config.toml
experts_per_token = 2
router_score = "sigmoid"
head_dim = 64
norm_place = "pre"
positions = "rope"
qk_norm = false
tie_word_embeddings = false
schedule = "wsd"
decay_fraction = 0.943
max_seq_len = 512
Below are experts of layer 11 (counted from 0) of a mixture-of-experts language model. Rows are named down (a neuron's output weights, with its number) and show model dimensions 128-255. Each number is 500 + 50 x the weight over its row's rms, rounded and kept within 0 to 999. Numbers have three digits each.
Before each expert's rows: a language model's description of what the expert responds to. This comes from a sample of Wikipedia text that the model never trained on.

# expert 5
What it handles: Hyphens inside compounds like four-year and ISBNs, list-initial dashes after line breaks, opening parentheses before years, and minus or plus signs.
down0:392502469536557533431533565510389546548509513480495553528528540382520361504495583533564486486471521441517471472419471597559480559537461511520559484533578516519468491545510414454463415453506528494558508508405459511483554492465465425450543548452497508520528470464540455496556540558397568570491460493481518538496476570499500546502423482553470440448481489511615476433555450511426504572511
down1:404502454484507587498538519505559505447501547584541442520457480404568409516539372469476469565481487475477464416560506462544479473449521512531419567479487537606468509517543495477575566559600459476503528526566541413481487530530541442510622477582410425576492539547421481506430511537511540455514428469573496402496483478565552546447550408512456473493540471538584471494457546504531547506507

# expert 7
What it handles: Commas ending a clause or list item, including those fused with quotes or brackets, plus including, such as, both, e.g. Springfield, Virginia.
down0:586505524459543513492476494434516562501472507431429512385552478468562491495481514390527448501542605497485444565486464456406404537531477417594492404422476522407493449446554549476575507456486432517538452521503488501474498540438439539487485467472630574547425511555505513605591405532549504570538446467533470463572567549550474454432539531464403529445606424484489470445503568480501490569495
down1:491411474442615443477595473576446509549530582429429540463443523415475549414435526564400411478509488496644565474448472517484542443523524405457477540455562457519524543538431468405543464561549471494449505462511498469526547489561571402529576454565528432453503458584557562519541483528446520414601507563531485607566593431492548536452435556474523526487456516552442521478464564518523555450533

# expert 30
What it handles: Field labels and section headings in infoboxes and wiki markup, such as Passengers:, Kingdom:, Succeeded by, Personal, ==Plot==, table separator rows.
down0:515464450462622504468459534477538493484460500528590471569533487571494472431526468506549422495480532506467406536505495622567513424571496491473422398559516505497499495398444482578453516501612549439577596561508501518493477450516506556499450484427499561596548492501523580589517432440588469467571476575468555450372497518489508505501497471547486463545527475580571542511572484451561438547492
down1:436462527455501480409474481592415573483478503528497429541474415562489551496468535470541588554426392496515415522457466380535424435498482593542548550444440496563490473510699439383495458533464498469581600482384476458470486559563534409559402455431502522519448424525454473550484519551537469521473455472508480473518523554534586468495494500461534580516478558505519425461509542455487527596573

# expert 18
What it handles: Digit groups in scores, times, measurements and large numbers inside tables, such as 2:05, 4.55, 1,700, 0/0, 14–15.
down0:534569506486488400461444527510608502533481482438507425509542571466520464522532469495457484462503493539451568566552545490571545505479548465534516490536474526658438519495501504474470486488499526504508533461439489465468440418486463512535458500493530508380548473449525495409393459528538566550544435495519445477435600497469477581394527533547489466516464525552471568664557535533366514549541
down1:514441623479500485581516587525467486548551510467510493494543538497561532422473480461458546542428588496504455571526467391465479426538529490463469495507491513478521507509505474474426512485510481559570572456517440515510577500498448546448456585436593443538452559412527508510552523457453551428605460564474510443507532426487457513542454520510513498620509516560490386489492377451458473487577

# expert 3
What it handles: Small integers and four-digit years standing as table cells, list numbers or enumerations, such as Level 3, (3) administration, 1950–1966.
down0:539519539491485517468472524382530476440487577546499493420452449571433522602490531494498554551493498470458477510460503557500502502500488467438466532461517561456518471525558445553417461554521444453524400530560512573469504538539428497597613438528492599528544548539541585467529584562471512520563533505566430484570514530444526529453421521505476524513524344529406521458556545562536502385484
down1:477551476474533449478558409441457447522510571454515533520462472488505534608414430527434540460550400513594512501515494450564576422451522481440486515603573483538536556521437491528468540449499475485539496533594558499483393569462488495367455549503490581585460539601470572493525537502479496481454537530479484474462533538511528549573483485501433521538524571450477487470437501488482504447595

# expert 21
What it handles: Given names and surnames in credits and lists, plus subject pronouns like he, she, it, e.g. directed by Brian, Alice Terry, Sean.
down0:492445532515478523473469459507462454559475426565541449511483557569520534567488521471481508513485438412472584564501534556497478518548534571500454546470514512526565502593492434493489456575496633498519453578498442549496453546535492440472451490493550453484509477468502582426494504460380502500445546405525487529427499608502451417459507481454413527451433460509452663530509565517557517455500
down1:379508527550450519558530466527471481577484499533532452477474540522570518422610452572539507537531413543429556461546537542531544513505528546502508525466545559484513561488573468495556551472492421464523571559556535557473433471524539439471512583470448489447499529500478535431430577633450439466458554504503603502525524435515617519431499414504494560519503491513534559587500438458489523500500

# expert 4
What it handles: Pipe separators between numbers in sports statistics tables, plus prepositions like of, for, against, among, as in offers from overseas or people of Qumran.
down0:420554496540497390474491413463582521404470514427531532585408530553512440495469517557445494368526535511553505459506539529438464452539525525555453426402465483558532505452417524564437655463453498493457532561488636523454548491476537506414468542518465603524462434479516482526453542497475490505396506446505564575442544581430528484464540486481590490566560557408431514517508369497502467557533
down1:529482454515528531530464498549600512518441544554479436461538473497499458614504458481438418514478504447398491514527508505488423599487527494482584415575480474520494445386450520448520493586497510498591557515474422545520507467519526542545458541464541495556527523454544489428507569490471540480514405436565580433519463487548454406519537493519454424535499526449498517481509613473451514480497

# expert 29
What it handles: Measurement units after numbers like km, mi, kg, metres, and word pieces following a capital or lowercase M, such as mud, Mungo.
down0:475579523554447533430504472459431539501471486426563500517478568522399457522483451503480471579547572408576629461543519510488563553469500532445461515485477583415465560601431489529499512437476533495476509481585495486518574586396440470522550530410505555524542508463370540515514569556512470491635427473484491456509550464520496470420429508481525522445465467430517501580464540510492524505508
down1:515550466436483462618519460481444493515451562543515520456465569497548441495486426567566514438457552539493453511507484584544511546422394508525477527555474508481498530459571517537508529508464540588519497443484555487493475515395456602557552472471485577515532490532521481488455574500510472445512573483557467541580464561501525522520480468503514538523596459535417457520546524499516457527497

# expert 31
What it handles: Words starting sentences or clauses, especially pronouns He, She, It, They and adverbs such as However, Originally, According, After, Although.
down0:524560539563560600487561488466525504457526521439501583420532469501590514420492513427491531634476492536539491477504420538396522558382525471573506480428551477518520484607529518474499442427469457432505436514498522430558578498581566581472419498420449512501551491581520455485515475554503519522540475454408429532447497526468575438510487540572556595478503556437569451534498499490507598509439
down1:527497554452460556503533498484543514501474561413508522510422518437463512466426480459519478489436515515533499433478464594572573424409447499467426481506490395525520495478486410464463415472486546436482551446430508513485396489502431460449481485450472434490437581510587506480429521497456437418478522595472399461527545534478515502504539522580375491599588518536503486467511518536504509457418

# expert 15
What it handles: Prepositions and modal verbs after verbs or nouns in running prose, such as in, to, for, at, by, would, could, during.
down0:488458495453490455417547497557466530442517586466491517555448522443488516563571521573488523520442526494445520534526484463367507393501394493446500460588540588601375500614548489490407522434421530462616482500511470513450461491553485538521466489472525562570445451416522504533496495521470507543498548376523526423476507464503534513488514426541463472488533520495409550476481452475491533552524
down1:385545553503495373375425492443448573462514596473491546599515478437439519493623517484461477518525515509517499454579525471495497452459468443527507520484492477492534464513509566474577554563511510502487588520530470451464526375528472472541531521497559400428532517563463479542468483505500504638470453434537511485494517490491480505604394533452515416538517493485472543514467448466545428493417

# expert 27
What it handles: Capital-letter abbreviations and their pieces, such as MA, MF, TLC, ALTA, TRT, plus == heading markers and percent signs.
down0:544496490487490564538497594495444535481542574437474383473519535458579413520509526466537594514457490489498478409531496496522463482604509487474507437385510536475449548500444483537562421513455461428474425443420468518424492483446517389504542452490451539573532480598512448494465460518492507481521493542433501471505462463464395488503533454515433430450568480535497477505471533392489462607509
down1:528425604476557545648505500542534489430487461526528468438495573489492539653553542530460519460465436485530528483559513535556416513545511529505397486379471521510473517423426543606508472457539463501497404416472575597525490514505514497572523499550475528457522520484525588470450521510466503497516556463518543508524553402445465475451551521383532453513633537548473492392495536587497502552512

# expert 16
What it handles: Abstract or event nouns and noun endings following the, a or his, such as role, career, image, order, considerations, votes, authority.
down0:481499454490526578526486484532479458419471552408501434482454498435470576524494421574539558537399443543498504391530552436505490454489526535597428459551452506440559481532487505588497421478532403457466516478505548517592538557476489564446498454516455414516586488488472491522536501468508522457547485480522466464577491567518429549459424466404426522541465529420464520447487560451514500480570
down1:494504493523412470479488513581503467463437504609498541401508486568475491501436471553512498526514511507487499639487478486426483618500472528548502506446590596510550456535589629559534454429479536478627486474478447550419560536541487522512497414477520480540444451466480454501544376539501545516569472461592524571473492529578546507465501595502466419561450578499425568452493504473523472512516

# expert 25
What it handles: LaTeX math symbols like frac, backslash and braces, fragments of foreign words or Georgian script, and pieces of rare names such as Zogby.
down0:557485486496428442519560508434544473531487527389454407450574489474570483561424519502494437381548533470530507548543443541525509501576489502486477537538467581549541470539491502523518569486527546531522487432531428606570460514510449494616471541464496488574450411478537514469612473504566428535557531556483536595481508521425555634412623531505462444470434433567490521501456431554498522502569
down1:492549542590513496440505537513445537538496499460547453550574591541513474447563497486566481488483440429481405583469584502407480431470498461494448425510530525465548450432538531525409495420504544568491525625425557511547474520379491544575518490416421522503493530411464460495641504484529496456495423546544509477582458511494552420492476569438579474497594580437514502511556451480475435487567

# expert 26
What it handles: Words in place descriptions in geography sections, such as is located, near, southern, village, plus the, of, and commas after places.
down0:539572461476406529435479402487426487589511500533473478594475550532494511455532545468543543426560478496402513556480480484553548499468483516507566581545507456524461522507543513479550496527520464531536459580480486534438558569516448477520420509519394514449553475398579476533524490423488461530527481519497466479431495445515482484426530500527499527560513627444531427484452450413606460474509
down1:503455459444468558541472548427433558545474483501458487415481516460526516493466483466527512393568605461441436538522538488329557437478500433467523496537507466444526549494481446567586444489503524421494501508492540565497514540524513510471477405597535508549422462533404457547525591495427552469476451505519509477473519463511550579541461410502491488503477541460369522483444389568548500434550

# expert 10
What it handles: Short lowercase fragments inside longer words and names, often after a consonant, such as in in Scandinavia, an in Dylan, at in Informatics.
down0:498495539453497441499568495534512510482549485477514458543380506472510479420477454535432438489482462569453402379546511429452496594522576371500480556501505494450467412450524562545468539462514558525642536481429442479563410551474545453422602542595520505486394398552596473503550545567400562565558485538501523538441427489517590549504494495488394483491540469435538503487549440560397501557465
down1:432511512575504496498444554437438543412321512530546508566543501475479450535495386594553476479525452501475501516523447556527509489489457533572601436553507479505548590550453326509625451485571508497594514446465502446548530506512597505533482514495521438461514461541505427514471537557471493520480465480374515443528489512565585501535553426390543493549495582468460512524478504525540526459350

# expert 1
What it handles: Single capital-letter word starts beginning proper names, mostly people and organizations in prose and tables, such as D in Daly, J in Robert J., Z in Zonska.
down0:348465487491482521384533529464460494462533543554562495449564530458501522464425523543556615520417515483485477596533529550482406468503497563514574492492440488497554554503424567556426427556555542462436571560564499568403564434485524504512474500569431525402502543491502468411498481419479588486560521483461534532490577422484485540459421552516493399563488508454457540472516512512402489543508
down1:589554484441562484542424495460471452497470441498493483471478501543495526510490460484479467542476495494429450476439514617505504507448441507597488523510510518514466542511507472554535494506437526517451449441512484507422555447554492518531469445487470558514443483529441467493503556462505474496447497550511449389486442374515447487563494373511472433578472473551526490455510564559553479534569

# expert 20
What it handles: First pieces of split lowercase words, such as s, c, n, res, mach, ell, mostly right after the, a, or a hyphen.
down0:488523585528503457491571531428541458518423448583440427446480446531457539540515405436444559509535456447478555570531500505446484392491594574525476469530468531506497590484525412440431501586526504465606520504500494518444532532504526458520455513477522486419606381496541490494529547468514496457537490536521510457513482530485488511544481487513500524508403424566548512485425458557398471499552
down1:527531527592499467503517415476525555530534498540559432510454510453489475461438524436472568484510577418513525470485544556534526634425548451445489537468512581470493545578517549539582511529468504529527484607560489519458525408536570508484434531526434440461503508495549498536483528486473491566468469508510530545575528479540486465583485449541623469501484476603535414551426565458553431454580

# expert 17
What it handles: Pipe characters separating Markdown table cells, especially row-final pipes after empty or numeric cells, and table separator rows like |---|---|.
down0:562405571522533555516500488501473541496505501429479495484543530540611594449525541578508580510499500496517467541547466532624446507526435466413535513539532557488448447516485454662500447508561467486471402628625485522541440466592478394549497510486559582457493470562500472504459579491523546458525471499470495504449511543473577513558498453465530557504485586566489631508551449564397516398480
down1:580444536568465461467503556563407463485426575496528508507479498478458509502527489493463465464471536457530522513494494513443464519541456474540518535581529545500549531566541458492500535461484491500469529470542529540545540597488520463518500529565517440403571454452465441486532474547545480515488537583452479448466646491434522641372419499545579491564492551511533441557646592562492458505490

# expert 14
What it handles: Sentence-final periods, often before line breaks, plus commas and clause openers such as which, where, when, because, However.
down0:491472545414486424471491454607397494471575513507501500505501589496476494520480545502517517508437476532581513499493462419511424430534529583469474511505442431467450558518608510490499472561516495426510555442474496435539503479553547596517520518468516507569609504512519450423507574455422565579533536432499446476584506442541548418548520430604515498510443486523538578532490495483506618529534
down1:582462500469567547500493497465459496508469480536441624531509406471462434438522525414478530469441477433499430501523465443506507479506517527453556507546492455563475440538488554460506485484550520452470466383474518480500552532507447425535539567450587462481522462462487507493541532437546466477456549486503565533434503459548595454606407402527549403566385414378523443500554517507556472505428

# expert 22
What it handles: Articles, possessives and demonstratives opening a noun phrase after prepositions, especially the, his, her, their, its, and possessive 's.
down0:511587521527320477460540410462553457482441565503569504428542499440523535519521488464477528439506516461547516558553511531441436434540522446431576586538465437428461538527437492497479503526450464470509524540442532517475523461462543462463506415525493522529483494540524449532471498592427482500520630490473491454479561492540535425605522530554506502474581439483574500540534488427510546485553
down1:415418533439551500524438604468493517597531485602482490476555520502588462505572485650531488467399564464442466460468529465555476408464477485578499538512498504565467545430512457449472466498485514553469473585407476565542534461510505535449408538612498468476505453491499451500467427445497479528506473448527584472464414455494441477461622382580525489504436465422484506432514476411457503532529

# expert 19
What it handles: Occupation or identity nouns ending short biographical descriptions and infobox fields, like politician, footballer, writer, basketball player, husband, plus line breaks after them.
down0:527466537593532519481619524446456500551628431470545489496464499436484559450487489483469523506584463478411456592406499464551533491478494452491549531569467471577503431417551448508512491559533420499497503472507520413469493570503515416493592481504499557484492473512387654507458465550496533449481477558485404516511538521553481480477563526442453415513493390535543434517569421455481523481492
down1:497559466549509386477511504500530493499447513480583495468621466511442559567376519546512500414517491514507485412513506572514411456540552540488515527570487505550453525361455483472426534475563506495507566610540539496504478362534375525485442402480464453464507461594488492428486473503543408522494476574502565454450480538499490529444526455599485477511487500543425509580517520582453499512471

# expert 12
What it handles: Words and word pieces inside proper names of organizations, places and institutions, such as National, Royal, New Jersey, Chicago Tribune, Redevelopment Authority.
down0:527519440509586574480465484536463504499573615546522516535510413484582532464507538533581592417550584472505493497547504507556522584486496562526498520609505432543537567474496620548475488455493546496487514539567540511489559481440463496458550468482568468505526522348405457586437498496447500487474488451524416519488418475527492438531498484512413447591412521497528457462514549491430569571570
down1:522488529477540466570473533533366454541525525510463502513586504455462501408517497474572550484605575481496412509455432487494486641508593546496485451517468449511446456507526562455515487487519488500544489563475474455535446467488513475557371427557531441521591562478496433537517528469424524472528485556531525509502495575450494528525532499391463574511510473508603533425381540467509482467437

# expert 23
What it handles: City names such as Los Angeles, Madrid, Paris and pieces of Spanish or foreign proper nouns with accents, like Alé, Francisco, Pasadena.
down0:515510554478530507417515492607514467518658455470428446455451533511492475471469426538457498497478570493417529454402528482431465381506514448550542485478514489452522594467533498479469364472478499493451560565441470531432494539504473620549491442504525498496502499468521507569509564565391493521481607511581562534429507551387526444549456517443549516466486512503445512557487517486436559414471
down1:456539424546529459503486593503528533564490486491457480467597571448588549491488511462500527532426488500579459418545500550493495515447417474491558584542409555528523453569512561500456541461496347512448569433531478505566579540514547532472588496506518494455543593491482481546416499491435469522540451490579431574506486483484489507486494534504496539434523454557449501506612462502486522529522

# expert 13
What it handles: Opening pieces of personal names, surnames and place names, often Latin or Italian in form, like Mar in Maroni, Ol, Sebast, Jess in Jessheim.
down0:492619519530585521513514460486422525568380487472508659536633526508584446432477454455483454527488565544479457431385488430445504526553349473472484389502397456500424463411502492482534464508506546482571509520543447477535534570426497523474533478478506512531582526549466403542536490464489469487530467509476570472482636572547574433478490473537429466482583543486539458506447504441486554434496
down1:532472519478482404461563519544463511564533516502548524472481474463416594519519402480481423473488504596502510505583568469445470522485449502606456478538496586482462539497442536562500555439522474520477550470534533546511360475496475568426577413593551462415501421504510521453535485489456492475465541496491415481512510419459465602538447438568438437505456549417518488489434522508524503465513

# expert 9
What it handles: Mid-word pieces like st, h, th, est, ast, mostly in foreign names and transliterations, e.g. Rajadhyaksha, Sashastra, Bohanna, stabbed.
down0:558439470523506477509514453515570515525456549426479546538450450484563469523548360555433505456478567476499451495492476481466535453503518523442465502451502514482482505452537576451501470475417456536494510470564523486532446467488544436454516401491419447516410419461503377574522451487574464527524567487445507435518537444527444469382500459455493483534537513567496501458520513527505460459480
down1:555463492519455488588531507519538539462447492582366445559415511521544540471532500471462508607498580576531540487436499540528509583461496440559506517574571519394518484480510558480571476492474553532503537490570632432534591462557507547563506536447531548463415569460556525453485491512509518483553504524439580541507580548483394418538473591484458578495516547530493455493454489506577423471543

# expert 0
What it handles: Month names and the prepositions on or in that introduce dates, as in signed on May 4, on 30 November, Saturday.
down0:405450508455515421444477495542623547507419513558472498582499564546490510562544492470405408498601525491517536413528445493449509463506627445584433444513522463536520504548468485616555538560459502516499441460495554455494510427458476480539502471556468457516526566512530514530619499461521564521514575529575575472553475573515437409476454534528451573467507528453460435483544559468516513521577
down1:552495521530461538464496415538526468511482449522485440449532502546607457517513438463415553477534529539495484522538485460607526466600517481593493463478495492540600440525528456506528505512543510570578635428688498460519494495547487480523486427505531533494499486521508537490535438439505489560560407477501354519459484503467470485503560484496511438485497563442402547584427528541542487567531

# expert 2
What it handles: Adverbial particles after verbs such as up, back, out and down, plus year numbers, compass directions, and place-name endings in narrative prose.
down0:446580510485454544422542503438477524473582505548571431437469493587551512552468436558511442522467504472506477507657485542477456495481472580554490391388560437376496528497530499529539486455483478510520596526415430482528484516561492448503532451489504535629445514539554544466490545538479543534401568542444529509553457478477539602471445496569491526370544447448456487521440494459507541541479
down1:504499531564499531392567517506450394523542459468483484562533483583563436527537463608467478480486468514533517500495502492450573535505531515481462554446493549428530532475508543472527483447453503500523507586506540463457511526527442501511459477405580425504416489476590506501541547514502543502488487459399508511505518480570528516512528579549401547470422564506524440525451479496515685491631

# expert 11
What it handles: Colons after field labels in infobox lists like Modes:, ICAO:, Call sign:, plus semicolons, by, with, of, and taxonomy labels like Genus.
down0:432513370494427491503445501557513519555492451460492480520435539494503512420462510486495465518442534417512487457450482529596474559608519542487464460503456420500469474499496492658547462471496519540504553457435460604550495502543641536502535501582565539481484540438479470499466470507603473542483565470467491487383562519391406587475597510503547475513451503512518472494482491519473506428418
down1:540445488552485538460548445560527514548469454477479544555498545533531495365603518544537444488430507490578478438565618511519551587528445505489454532499485401545498509510544498438472583453553554470566553525507509487410516501517412501564486497475529506465516447403445415548444507445517484475487475459388528425462530473493497498551515446542469481418539551429516568429509499579516498524502

# expert 28
What it handles: Years, digits and words like born, died, d. inside parenthetical life dates of biographies, e.g. (1787–1847), born 1915, plus CJK characters.
down0:488460434403451570461551542574510522528537494460476480467506389518489421605589527459533480479496438510526533557452550420559552486514633384486435597490508494539485542450503456589585489521421553443484444621485524440548528500490478408502493461541483544510523532587541530469543584506578427440465470460436472454498531462454569572477503611477563479490474618470504530501510508583537569540411
down1:515551431564523459441449601483557465499550534489570461508482479407500505570449502584570552468495493480572567467470487477465503487463445453576486479649465595482462509456541372472552529505595491529529585501528574457463465537527577510580559639492491443528437574402529545617509511453573551524431508526503532476459505482506448546493614478549618615475540543482478511443542491556447492479552

# expert 8
What it handles: Opening quotation marks and parentheses before titles, byte pieces of Chinese and Japanese characters, and title words such as What or of.
down0:585505486410472593438499478488471500499449507528550527586503510507484440557452471513396507504449520490486501430475490497499445494433450423474508573581380502472517500494487543547556431411633483522590458585522462528489533448474482526448499525436537578497499583535422509536542582433464497450423498575576543525498469548474582508528413506490435501486506471417606581460522485497481552435519
down1:523492489466478550524513531422521497541501567466454476436514478474635446387541515410540476488546492551470568367448427533590522507524521464559498458526494496484510530404509536558591442545462568584481502443532569486486515522514547458486578543373503528537416519521544471470538531486550519490478465471451514476527530500449522443523598427427559522429593450481502499449498501561505463489474

# expert 6
What it handles: Adjectives and quantifiers right after a, an or the, often suffix pieces like -ected and -ating, e.g. several, significant, joint, final.
down0:375483454454550562417374453441560484506500539517530540524553459545488457507411494529464483515605645477529503469494533585514551594525490386501476436497511546515501570534494473425531496527510527458488494620552570488512489540488518553400463498479493427483406439622546401467461472559510461499469464516517445436463553494462533450394438493489477499533436478372481457457487451509543453485535
down1:511496468571537454472518471565499464496500563550468537581555426458418539474494570459521428420505424487452460437579441408475477464485522459399558544492427488518545422491506552421506591456389455538594566621429535466538462521493426469535454526526569496558469515462455449468488434474467372541491498486524471421456457630532455430541474460603468387534474469508525509464575460467522444519476

# expert 24
What it handles: List-leading dashes and table pipes at line starts, plus French or other Romance word endings and particles like de, ique, ie.
down0:553523476493501531494493464550502520471564507531510484504454553458438502453511421599583501503529552551354478463451556575543461473483479467488594430513494539486509535561392439462528426560474399576466516503476516504468502479457581460496501448460578544500342457443563477542562521575463489493520519441548526528586527534420511531509564497549568522475419471517478406443419454492462539445427
down1:610461520483617572431509466525472401512530560562552542520573504495505542513532462440459579570518577494480506417484530462481582501439498531421466504542579450526491455553509486446516496602428531538526511450482438567517525495503481402550507491594407495456616522560481515448595419547480485486490399481508408514490459493493538520482495467444518559468440500518456447444522470505456491593519